Weights of a small mixture-of-experts language model, trained from scratch on English Wikipedia: 672M tokens.
Below are experts of layer 3 (counted from 0) of a mixture-of-experts language model. Rows are named gate (a neuron's input weights, with its number), up (a neuron's input weights, with its number) and show model dimensions 0-127. Each number is 128 + 24 x the weight over its row's rms, rounded and kept within 0 to 255. Numbers have three digits each.
Before each expert's rows: a language model's description of what the expert responds to; "mostly gets" lists some tokens that are sent to it at least half of the time. This comes from a sample of Wikipedia text that the model never trained on.

# expert 47
Layout and section headings. Line breaks, = and | markup, and section or infobox heading words like Demographics, reception, Total, Location, Date.
mostly gets: "\n\n", " Total", " Location", " Date", " role", " Nominated"
gate1:151151142110132151112155111108141098129117135165140106122133125156122166155117145115106147148127149153084121126092132103135109121127150126110132137130114153113129126113126159132111129124159166147111126137180131111153121117109166129144086104095117169127130123070150135151103084164146110115107133120126154164140139141199151137173140114156103050174176062162135130139125130119120150109141
up1:140112113138141123181148103107089127146123087085098112175089108111100101132149136155139105160128140121129124154185150122107118165139143086126116114131070144151130141167137142166094138157125118083114131140155132091134112099112165129142157133172143119146133103119131091098147153101128121164130124119126127129181156129145115060147144152127103110135128146143079118109125111109172137122123
gate2:105105117152123051116155114092118154137076144111144126111127105151137123143134142122135131140108145137093138187117150092171155109145130123148140136121089147176115100127138107161124119153091116122124127083094129133098144125149149101128132119113098112111078104130113115136114075133141132167143110100138119159151156089068143135136134137085146137167127080146128146144095127146154123089153
up2:082121122134104137096121143123139109119100089126143101100134131159125093148129112129106116148114122094102163105179118117121117153108090096128157147116103144157117199129171173118092152127107101120178110174111114141142134129157124130086152084124148080141131108154139105095090087098126113096144093122105137121116158115138095112117094140097138129111094148105159132124111101169120134132137
gate3:141129133120102166082112127108153134120040134045145133118148150142128158145142180141131140139123156096132138135170152113107136117132108141117132129133134114166132105114135144149165122130113145118120142141138137117127116134127120143116140119090115113179189113135153139133134137140127102134175088128145113136152138115082194184126135105129109116124153159128176152134139138149120141077146
up3:155102157146124077085079117084117124100115127135156102136147135139186069140176127157160134130146125111104107093156150128087121137143138146142118164085103156103112130174135144159152121104109101131136115112147130154102160147161111138105109129119134147133117120103145125111148128149116083165127154139110137134119094115145135131124066150120094134147115083144150124162143109125097073113128

# expert 55
Capital letters, abbreviations. Single capital letters and abbreviation pieces in codes, Roman numerals and country tags, such as Ya-k-utat, X-V, USA, W-BC.
mostly gets: "S", "K", "N", " Z", "X", " k"
gate0:092119147163115132129170105105151118184114145123113106167117133177127135157139166105097115163141097144144178147110140134088146168127124179125120106144159139169117135172154122117118088134168147127117122142144120162098138149142154134120151089133128129126088158134070135133142140145080103114140131111102126175148126121162150115133162082115123138147127107109143109126110179098147114108147
up0:120117125151111082132102120105086153145104152187092171131128090138101143139171121163135104119086170163144117105111119109123087086130169111161126124129102122146129085122081111142124156159152096144136161137123146127122100150126193112131130150144130124131093120095092111082074132091124118134104114125131124090114121142169126121114093146144159119131137116135100096106139133103101140135129
gate1:114115147152112157125145151109142126155105167132167168157151134151093124148156131116126119175146091099100153194094135134089087106124120129104157140119168106136155118143114146137132101139102106131116095071141144088129146127117105125136106148157158153127095125166137104147124109170149111105134158135149158136096138110159118130167173131078157104140122154133143157083144129157120152116152
up1:142148142146123102121113168136142109090131087081166156132156128139133165126089138131072156174110100133126108156130151150112152164113141123171147106123095155140161092141153105101151101151121116131130142125096136077128147143086160100112108130123150119133129193137094146106148093153134084165150132108135166140109137128114108088133099133118138121140102119143099135111090144113103160168134
gate2:119100111082114184143126076073103113170126115142099128120130153126117159154111145130148114097125099121158149116095105136121121085123180143117145147116108128117145121135117141149112165167129138169130117127120161097130115089152126125130124087110140127147156129092090088098118142151154077141145140133116138106109116133098165102174102132103132112141098136150155086136148116119084166172153
up2:112108096156177151133109103164099108140139123088137156124094145129111146142123139167103084128150140091156094169078137124099103085143081082140130122123142147139137129155131159137111099148142172125132116166133126127108123154121133125152158129077107139109182131187143114086148116127156123132116113153142136164123123140114133113163126142154116127118127124117094169106146135112059152120134

# expert 0
Biography family context. Tokens in biographical passages about birth, parents and family, e.g. born to, wife, son, former, plus punctuation near Personal life headings.
mostly gets: " Robert", " Born", " daughter", " son", " politician", " man"
gate0:120109152148114181111157136150154158139111128169142132122160133104136104135085133080106128119116139124136158128162107122186130144136150138147135118152156119134167149083155124160146102134134165109132106152129117151114158167094104167166107117135106142130126147120092107115124103142145108126148115151140163161153103142136181121159156150117134102104127096172176125083113118142128090067141
up0:128145131068147130083149130118142122147104076134119103123107111153105072109119163109097151091087157122123144113166128187116153137139159111155159123110155107096098144124120115155109146126132162087128128068133167104143128171121113122111142120135161131145128156114176131110141098104101127145163183137131126161132119120142130114134124131116095139130158135155114112142070107128081142123122
gate1:136120131141114113111176126061144101121132138168139176134140145150119114171084156124134108129166119123097153152149144120186138111132126138134120141085116091145116133139142137107133106129147100104103086078113097104126115143122101095125128078192160129144112146122148106136116129110151132157130126136149092137118143155074142144098182124104092106139093114137120147170109148135118097147140
up1:103145140134120149088109102112079101130142146104144184125116135150133158153149149130141114116127165089142103129119134113137103113105178150105116112135146123133154104146149126159130101140148088122157090136156158068122151175126148162156139119125157069119125111121131123104156107096172108079134154130109104134110106102144143122129122108156083085130116139138195133099138122140115087135131
gate2:152095108076091138118126089126168122124094150136131092133156166135106123108088184111148106141158117091098112091153121149114103120158117147121162117192130120112156126132170134115105169106129170151144179100111109110104136156125108124106125116138150110132120137110130117151136073134128169123131154116096114131102110118164162172117145156119119126113147123162105157114130141107091090148138
up2:113132097164112160076085145134152118078117101148119154112210202123124129143139111124147156109106125118117139136131145122131129133132123121142156169156139132124177131119158134129153117092170139133154114097154167103120140110098118120133160123118112108112084159080094157170131131099128144128154134131115124112133137126141142146138104124097126119135137149081131103140143108069088089129128

# expert 58
Coordinates and quantifiers. Degree, minute and second marks in coordinates, quantifiers like some, other, most, and mid-word pieces such as far-ew-ell, a-is-le.
mostly gets: " some", "′", " w", "″", " what", " other"
gate1:134138120103135107145161121161165122087164109106093108119091100128145091143155126123145145143105144171157140124129121137157063107132153125132121087096128108149072102118140164129149114146126082120173146075160119086110120138118124114169127094147117157156139121176148120111154118123069104138116130129133144140152105149139131126159148112138152107188145121139135096107151155139151151103130
up1:120145142107148103131141094120145104126162139165146117127136104153120121129131111131145111126093087135103140147099196120122123120124165124107156145084072113088132128119121132177122139130163119089178102125162133105152148094146134173122177157085096128124117158117127095164096136169085142087122145118110108129114103150114155127102124135135099118163080131130127114135172154122162111127128
gate2:093133132123141148093167131112111134113101113099084082126132114127117166128115119098135151118152097118168100103093112126095087081092177124143147129115090115133115129138149155130172115111103142145151100090169094121071116138100117147083142148160104122101142153112155115112132116146136135152144090137129084137153120139162123133139151126096103129151133110104125161087114111132153154186144
up2:156148152133161130155136124158124127080127111148070084141112159152117124149138096117135127112118128132084150119117153126186159125149132090157109109159136117104131108107142155098157123123142160132140137099108150080132130128170111112129205113163148152164099142121157106123111126143128110159133086088152172149137192131111132113153131118112127081091106137114107102140143142104137129138127
gate3:144100125070121087114087132143136150160145160119162118136083131167128099138115138116166141133117090142117132102125113157108091108162154099136145078139100131082145143097094134150115098156126134081145090124160130078106125142164130142109126098161123132132136116149157149114124090090104121111130127133126093154124171151114160152133138137139140120144128137158097101094153150183172145141131
up3:109139146108185135107120154160116120115133113095120134110140168130150149115138135180145128132160123095121124141117114137107149155155109091126154109131153138116123155115098127103128129135149137125153160077146133148083147139137140085154095166148180139109076181131164123145148141172142136076109165108131122102094153122131093130131159111086105115127151120146073136118111090162107133106139

# expert 59
Sentence starts and table cells. Table cell separators and capitalized sentence openers like The, This, In, He, plus fragments inside uncommon words (Conf-ig-uration).
mostly gets: "The", " The", " This", " real", " similar", " Fu"
gate1:176118123157074148131133148130108159142134158140179134114139147122143152135155129117171158120109123090114126105133180174142108086176147130116118106103116107157140129163135165157126123165105171141162143124158107164116106126101138123161113109151126137102129109177118122137132059103123105133134129139095143150102148161152105174118115123115108126101135137117110166178111147124148149095141
up1:132146129141126138126121142136179099135110125086132176110124125147146127097139084115124112094123095100145098077127137086175101092138126140127130141115115099127104139113157166144145186133147081119088167155124119143105131149122179127102100156116067135135101143130098132133135161155140175156141126093126133095147113133103112152129132149127185138085104142116102094166121122124138126141151
gate2:167126114109144126122100100124172103149124132144083098114125114128145121186164158098130155123119119131078132136129166080118119139187104130140140095135147131117158122138132163110117090098159124174113119084180094154098116102126142137147156092132135098164150086158136117122094108144108120095114090138128145163128109139098132121153158142177119114137123110100104139182120129119130149123131
up2:097156154137101126141160134135120160143155122115160145135102122123125081102084111120130089128178119123137139153135140137145098143147141145173109110107101150162118102115169070136111157124132126106172118133089115162139102177111147103117149092130144095171123106123128103162081135127135136135132119151122118151121111160115135069116125119178105153142075115159146121125099119147120066129137
gate3:138100141110112148071122152144159122132111141142080106106094124139144163138158130080159163119140156133107168128166162114114091098162122124153138145140170127155149100152118180096096120157136132154176173109169166117136082117112151132170154132130111128114136119145142115137100129106117129123144140134149115140088140153135110147152167148110075106106144117073118142122129128127129158161136
up3:157096161152144141148142123161128151139139134165137137130068124129164106124161083147094081072158124118119112133169091113143138166122117110116115095120159120121093147120132129113137152138132130150139115135053121134116093107134123120144120097148156145099165135116116146106139131075151116153131097131138133116149134122121161159126079095174120135129143137186167123160146126119165112095152

# expert 4
Numbers and table fillers. Number tokens and dashes in tables and scores, such as 18, 15, 4–0, plus mid-word pieces like tr-ul-y, can-al.
mostly gets: " four", " three", " 20", " two", " five", " 23"
gate1:131115107132148116082114127123163163075108131100092123141093079161121115118135133139102188129166109144122075126173100168138123131122146081131151161165115155117068154145157142153105075138167093122138126116109154117097162129126143137127188151132105114115116152102127102119153154138130114120155132161099135114162150138118119123108155164149139108150146145122117114115140134132136144099148
up1:131119109152071098144114126150127125182114094106105089129141129116089150115131146132142124125151129082133133132145098164158114098134110128091150101102122148172103115140128113111073144119121182097094138114131164148126155133161120065114130140119165114141092156135074116129135065102134103098120116128123126117138115090122115150120108105150133134135138082172139167176133105136129141132123
gate2:151155169140124107138175081100144133130099130107168171171115098156078126180109144132156115141145070132112102120124101092114144131114101151152147158150110121155137122118124111143156077148127112123077117135146100151134128147141118076107127086096155099107093139154131091144143151143076146110122118121129126120125084106118137147091137157160138136152121123120126138148106099146134124137165
up2:146149134099114129107117105165119152100174152122141152107118136115103139121126122092154149120111121146100126153101155119137136129110114115186114132114135139146122097097136096165150100112117109152100111080081124091179099119117084062122137130126114127136122140120122108091140135157119150155101089104145145116166114161101147117123134114100128115148098109154178125084119119074063121128143
gate3:139124104153101131088069079162141150091121123100118154160094136131112136126129152120167178100140156108123108108134157092116098103102128107119159113116082089111145115114140110123125128130144177163085118088139066127126091124113124199123106125115105133102139115130102132144157123134120125116197126139118154125158118139106128140100161166126147123140098130122129167135115114149113139125147
up3:130097096096120140202132159171132104134142135149132158143174136126112152151124121182125150091133130123083143089127136131133178135144140172175128119131113109103131104120138137117115155107088167134132120126104129125149097106127127139175093133078144131140144160167154118155093111110167159114147155124127159130099132117114126114141103101165134122170147140132139166136141155135179113166113

# expert 33
Copulas and articles. Verbs is, was, were, been, had and articles a, an right after them, as in biographical openings like "was an English footballer".
mostly gets: " is", " was", " are", " were", " be", " been"
gate0:144105146127128139098135129146126101109117162116114117186148135119091183120123119138120165116165117086106120146113108151153118118125127159129105140136116146120116169090098144121155141156164116102137149173095119103131133121120143157182172131134109133121172152162108096114126159099136127115148171110126163156125121137080118120178152135154094111159170103104116170101159149135139133103174
up0:121126182093126097120094142137136081142137085126135099114129114110141113175133148090137083113150117105169160137113126106114158119128168146161155132150131176103128129143132113149123148154145194157101070101137118161155115133116146089126114150109151111175119155145095128146147114099135129106128116128158155141160147147161120107128133126102102130174172136114125098155116129082131131089121
gate1:101126099107115166104105162150113149128120116108137115156122107112154089162142115106117125101106144152124118128117188136142111167124150149129138145097180174145143173172115127139165111154136164110107137109118082124103160122182120124159106115125119139140142118141132134089160109100106139094096146129137144148106163157126140109135130181119130166123128145180112148132158109145133110058152
up1:118157117164139101113133125148120146154136131150172142129131160134123116112129172107138115098107129099169141122131152165129181150105110100093120190135102114126125095075126089125158148139129102113138161143104176156137108130130118107096147097131112138148131133115171113130133104127098126119116155166153146162135130168155153098097113158125137161135109190127135150121114126142133209151115
gate2:150165119142101114104074163111120138158125150091118122133142127150148127124101150157088118098105114158120129098082104114081139130112059114134149143109166161079172142136137121123111131137121124105108107151163154138104105129096078091091149136147140104106079149118152122136178127130140115148113096125111152134104146127138144171094108117133110132143076087136097150125147112145105114125134
up2:149141124122113161150150129149108142131091121112123117143058162109095162124139120123091133161093133126089133110163143116096156137144146114115156125137134175140129119152134147110122103154156125158096119108130114137112140121179087122132109129167135119110117073107163123120096182132122152107117120154124132173078111137127145116110089146138148145091161119119144140141203116175171122132136

# expert 48
Nouns after determiners. Nouns and adjectives right after the, a or his, e.g. first, century, son, wife, largest, same, debut.
mostly gets: " century", " son", " largest", " wife", " ten", " daughter"
gate1:159177132153135099140121109155155132075086132109105094108129139125139150110143140074151139141167095146096100112140142119067122116154148135137155131126125148106133126098136143135088089134159079145078136120158136124114107136135148100124115182151153163118141115120140104150113126153121106113143130099144162095147146136071124150131181174130103100127110144116099135168159100124119127149139
up1:141124111127110112078115133137117108092137157117049141101123161096096173118086175137130146106171115088173097116125175140121144121132125106101098120099161148124148116138135126102160100116157114114117154124132142130116086097115143191125142121147132138118156186172128094148119130125118098083146092114120156150133160137083100151109094157134133131134144136117129131134112125133142144142126
gate2:150161129131101140170139116122110166108106160140142102148122149132114154162149107087135131109167119146090149121112137129127136103146078108130134097103111077135139131140116131124124136115152184157112136105146141108093138126152196119122087124111126141131131102111167144152112127131120113104140173093126116148087135099108132153094180193138147108131148079110105140130115131184162149119152
up2:102161129142153187140100123145111145123103167139126152126101104121147104127152136085165090100138144091115125122142136172119096139106158137112143124139131134160164119089139120150128131133111106110119114153075150109119132132140137107095115106119108094168126127144136124089170119118152118140121128162163106104102135180115113121066073105136129140151133134093089060113140144173126122105141
gate3:166138110117089131142130103110121130104110131117092146138055137111154151177105160074083165119096116137158103120160109147113106086129118144142121105151069157121118153108112162119122100140112112152097151120100130114139128122130088108114183125096088179146133115113105103129153109170144116122114130127098143171157140137128132178146123112137117123122112113117156124175109137140153134115148
up3:170092128111129138113126120099117122141152102127120196113162133113111172188154108110171139162113102145149140156162118116114158110151100143134075097136148137115144128121139088158108149158159102157119125144090118158113159159147101140120115130156164164132085112078119127100138118099145107084137113098115152145106143093143117128150106142126131138117090081127116102105101151139123129101150

# expert 6
Table dashes, short syllables. Dash runs in table separator rows like |---|, plus short word-start syllables of foreign or split words such as de, ha, ke.
mostly gets: "de", "ha", "  ", "ke", " co", " Ha"
gate1:153116137129117134144098115160179111121147126136129121110089085168067121136119126136119150107147132114139176183168133087161104127083152166108128107085100124088162099134124129154139110142123124086104167121136146158107107121110090081150150094107124080187100123107145143123131136138124131130146111101137175131122136110151142135116124125119134128131137164162125134098108093153130106110157
up1:145100081139130150095127086151119148131122156131150134129090135100105148138138170107145151128126097165135152100132100092149100117176110102133142150152161148121096156143124125079141103125136091158090160170111124143114141139145116154122155101149090145175113099128125119127147111104143130125090069112109161139106144166120087128122114098183156116150146136162097130136116161141116161095130
gate2:127099094124123111132130131086136108140111116092148146097127119122126111118130113153160136158109119103138175111136123135131094154192107144134105135166130120096144084158093122142095076173121162114149081139144116132111075138119119095128160109109124103104090101136116074103084175090107119151112105132102133158165093138113120147132159155129119115147145123165131114116119117119169130139164
up2:132128130082100085110151142108136137126146124096121152190113141133114105141131160125120099107083103125114151129142123094148092111169158119142165149104092114124118144166157151121115158107129148169117167150154122103148159107118109150124175083155161155137130112166160110123150166101127138151118125093129109132112100174111109096133148141084156085135110139159164115103125092152142106137140
gate3:140099125089096112080127080109139146086102133118133112125167121122141140179095128091159111154134170121174096125163111127135131139169152129157086091109139132132113127129111171136130114124078164086127134132112143084139110119144183118142133106083115121121140149108128114099124120114137130129133095142118164146086139124127139142079134118120123111098119096096124128101163158150142123073169
up3:109139144157147106099133130098155105120083162163135121148122130101143159068119157121111162115119167131102172144121143132127117115127162136149165114088161135139091113127102106112132153125105111162158106134119155132125136180171119104098126130170126168118124142184109118093136083171104170108168133176137134110147152122123121115130119140145110121081113162153159159152154122128100130122112

# expert 10
Determiners after prepositions. Articles and possessives right after a preposition or verb, such as the in between the ages, a, his, their, its.
mostly gets: " the", " his", " their", " its", " an", " a"
gate0:123114127104064128121151129149147122149124128134098125085125116139118112175141148141124153142141126124095154099123165110104124094154110138151134156112116150141113124191128127117125071122201097103111152157110105109117122112132099147118128172101065122160084066169152137103131101135164136108122139137085153144152129124121149159124146131123136144155134150161145124091104123123121121092132
up0:106114122160167128127151120094118156149144164125125134093139131130132165138142098131108101134103140139104115174146108176124107131175093140179110115121142121092133105115158150094076137118164172108123117110135121130163119169153152094151149125130113097122101087131105151131152129108165158135120090165114106127184097130142153121117144132085138144134083127108096085158125163121130134083126
gate1:082169194112118105173155109167144126115095163134146139142130136113135128123125152101098133145116134138088183158134096162125151140150102138147137081144153170086106115134114113153124111113136141096120148166137097147141120135124105094109123142161144140153110118115134172126124140154118110128112109101064134136096162112076156136123123128134125104144106121090107106135193118117127093104137
up1:125140127123102120108115108165129162108123114139184192148129150105123113095125122133150141138096147119091127103159102136130108156129120109148118146111150055139164124122091131103111146109113157123118143175115133170146100095110153098116171122127130116149117141119155124123142122138108188161202118121129184109132100151126099092126125129101145106109178136158101146122108134125112143100129
gate2:135178144146153111134158113130121141138095121156109106103118111164099126165098124118155134179155102102132148128128142132096093095147121124102164119095094089111144105152139121115140113129127167148100106151167086088126067103143139096116127111108139123133091107168130141144120099106170108131111112144094118131126142104141149085122169147155099143172144096149141107186097129144119155121112
up2:126143117190149115161133147111128119170098155132124137155159108112133130133136125084151106106141163137096106099139104086149135130128162110067082114164116132100133158136110140107118128118136133158152155137144091101132134135122189167135133117123140145089091125119124163111127169142095129112142162148139104152095168102148153104095131131117123128084153159198129116102129169123122109124125

# expert 50
Sports and statistics tables. Numbers, pipes and labels in sports and data tables and infoboxes, such as Youth career, Gene location, Apps, Total, medal.
mostly gets: " Total", " Date", " football", " medal", " Votes", " Apps"
gate1:151125174144121114159117120120155140115140123131111139173104159162115127135087133124126179136173153083115113136174130105114140193144112115097146072195119112100114118101152104167105106187110112115139119101123108108129104117127136126086101129124123119143121128133116142129131128091086141146131119143132108141109140185077125169132113112109145169136105122105130137110117098163157117119148
up1:138105128152118150118104102127125161106175150095090100189119075130073114116152152125096142090121114135120116147119158123152106133129146121131167148118122114130112158144183129123113118140142120136161143124141186163122143133080086134126154105102101109090136137129099155127111128140155126126133161157124121131123156124095139128119136157081127078112179161106111115175117097124138104170126
gate2:158107132135117118077088091141110141117046091116113128120145154155137152123100120141111133096086128127108129078131146182124104131129169139106118154165111099111139119144131121159147098118113122146161174132154147113109164146113111171153156118146081139134132146134087123114140150121119136155162103112117138140163157119089156125116085167127146132131147111086150131114168120162103123111148
up2:119173128149140109122140146099124124136138147142128106142113138117072124158154138118117113123112155133085138155152190147113125138144109120083105115171146116158149108157087105166066148108127118070116103101158155133095161107134124087062087133129119103122132155180098120123108116110092110125098135165147120113138086151120127123126142108126129156134128134130087142138113161109130140159147
gate3:159124096141130146111141115168133167130132121103133137089137155134077132114103133126093178073146123134137118112117100118125062108104125136134130180172133153105126135116166114136110094146081109154166164109134145144114157120102083112096122131110116144071135117087115102139181133162129091131160142113149129124130125158126134140155149116092120112126149086095139153139143127165139128152155
up3:097129125129111158116134141121135105160154105122101101087135114117118104176140089099138101125130154153114141129107091146170129160184134142164093149126126171149188129121109130159141153120098148135142137153126117108146137151138081113091158119144144109123133147158137122121101123125129133135145065127132118103120178118100177155138119132131142122099077126139113110110147146156056103164151

# expert 37
Section breaks, sports context. Paragraph breaks before headings after tables, and prepositions in sports-season prose, such as line breaks before "==", in, at.
mostly gets: " at", " in", "\n\n", "\n ", " during", " became"
gate0:173089145173129141153160146107153114139106163159112129142121154129096127160079126166133099134143139123132131151168106139118087141093128095151098151125138125132125174128150135163114142170096154142118129124149112153128161118117112088116120132119105118111134095153151124140111119158121111153113172089131193189146111138116193128123139131156101127122159125137127096101075140132098151124129
up0:158096133125171185162146163116106124139104127102132183109140139106169127115114125154115115124116144105135180144154172159149161126119136151119165127154105124128150172101132136116170127115178132118099113174115095165129115125131129185122124152112144154127106130147130090121195111129144119097139137140148123141124118139114152117104148159132165116095146182102174131141149112121145155107133
gate1:146146141107116134170172139166137151160110120167144087129139139146117179149108101157111116100166086156106126123138106099129093139141143094152156116127136145122162093147122160136141133108157114075104125120126150124121109129145161117121128167164126153172108132168168130143124169098084115136127059091137137132148084168106156118143101147125141094151139101104101103118111124139127109125119
up1:113105157117138134081105098118135110119177099111093097133098141121112134085145143176135105127156134144122143172140156186130138142108127173126128120127087139119086124106165132123109131121133103097155163104111136146118132189135098155167141122142076160096175098110129105125121170139083091121153110119107119146173136126096126097114092123126119155123132152158129165137154151121127113122121
gate2:108113132092128122128124020140124134139114114115121096142123141150151090139142101133147128108179098126095121124113077128118090118115124132146109165146132167097160091103117129163106119165114149123127137122078113162086144141117108146120143119124172108122104116151139137151162142104139158141137149134101093124112169124093163113129112099162111130156134175136147131124097111137134168098139
up2:124173127145126106119132107135131125125174121151100132134167105132171146124147113150114126111104182116097165126098114108122100155106126089118119128107159133171141120166091137155108143124135140134106112117141138097173145135100121149157132164129140100120101162162157117120078150130145174125129161118156103123166123119095112180092136134105141164119155130076090152113067130112110163135114

# expert 56
Capital initials and abbreviations. Single capital letters and short word starts after spaces, hyphens or colons, such as genus initials (E., P.), bp, Cycl-ing, °.
mostly gets: " C", " U", " p", " E", " P", " F"
gate26:143115134148129137135147097143143129096163107200098125111122136154108148146097143120130150151105129142131167137131149141113120134128096116127112086155095122119089094115173130124094109150151112114182176108128100110140136153171135109154132087125126123121112102129120105084102092108114125125115115119104140164137188164121148133147179124137129125163123103118117107046142113134114159089129
up26:125146097118161141145160147131078087090139138151114130145096135168143119110100130137105136121153099151110128156104066123145112134099097148142084109131128096107145103128133125144123106132149129094121127125116144098121150153149137082152156095107093153101129127144080102086121122089118121179101115145123126089135122165148150079147111151153153138090121070144135112117157150148163092139145
gate27:148108146094130148098139113105154149147110055168136093100161149146138134104124125147091185151116089137144146134163113162130105126134130109060128136134155154127106130142175153116101147137122126138160158112142141130105153083123151114094115132141153105158151144067119128089095121125127115142153135081117138145137151077119153166130139137126127104107135103141160147103117144123082125135141
up27:147085121116104122116124152116116121144144122154097110107132148155109135153091116100119145141099099157151070167159125194128162131109148147127107153129133110117160110099105124106136124126087130116142123146144099084147112123129152078160127138097118134150123131092151085137105111156163134175114110165142116128181138146133131154111159182089160127124127127192139151131128095142144095142129
gate28:140140138133111182110146100135105130120112150120156159120119133168113146153125141133117129100084112100107134187098112111103084118127129156140157111159099114099096126118162111151131135137092173072135116123129115115095153136103132165155175107129113119086117126144142096140151149139128121141134133126147114187107123137163182145115132120118151128145146095167171160103117125160122188094137
up28:158112144109146146151098115117159133113128122114078099120159160103139085131122069183133160118133154132115123121115138104126167126139173118151119159118112116149164141105123138142125063101118092139151125133167136096112092116102127115108140136126132139133141141097110144177134166116125136095127101110151107148167150127101164151124144158145146122150092118084071163150151118162162099127153

# expert 32
Decimal points and headings. Periods inside numbers in census statistics (100.0%, 98.7), sentence-final periods, and equals signs of section headings like ==Education==.
mostly gets: ".", "=", " =", "%", " .", " res"
gate5:142104142172095150164146084114131108117120160134101109143138117134141110145122132111095120145096115068184188110122107131117118167115120128171119142164165087151160118150116133152151085165153106149135131118148112131114103158109164144157122112147096117159106100121122108167181120135137120107125079145144169128114103111114114160137124164135169126129127115154145109155092098124152129104137
up5:147124113161116104130124102142132120126099131140160123151144108136102102126140158148113131157165113131145075115097079139137098121092135121132093120093097119084115177125141127171144104154129130123129113124096097177127115132110122148125143139095127108159121109119097113125118135121152157082084160150115126098172161137103112179105135085192141135138134107121159101138139113126198098102119
gate6:140093111119128120112114122127188097143135158153105098076152070139122109145119119163144134119130113103088149114102121135116155112124096128084158133103085099100145089152138127092124129135166124167116131087150129148094135120118091144110104102103126145075097151129113103112135127133117136128144170101109162166101132177134136113162126100108114087140169153124142171147123105141104143134159
up6:135148162171143123126122143101115138091106131111147129141142102087146110160112112124143119135141095156091120124160088119181124147112101128108148135137086114129075131101124084117118104123129095113102132131169191115102132134100092088167131121158100171137121141120085139143136104114152120150129152103117145140185155134127109134114136127149141125113139117136145090089141112159053158152130
gate7:095120143149159079100154165115159147103105117160132074118129112136132100123111157116117132129078120128147169123092117144125139159110108179117121099129149131127131123102104132156083113127136137121142153093138154138155097155075117123110176133135108136089122116108143115127140100106129096113135126129151139136091176141077148122163157165119140112116127121089178124094124104155141196126137
up7:109159094124100146120143129178143142108103149133131128142154069135157103141140132177110100122166130157110119144135109162082129109145088119154133088132074149155116101134092129127145118145143124127126142088164135121144107133115105094115091103125129100184139121181145173138158091154101111136137131113128120081128117103069165139117112146141132163121110118108090133145123142140124089151108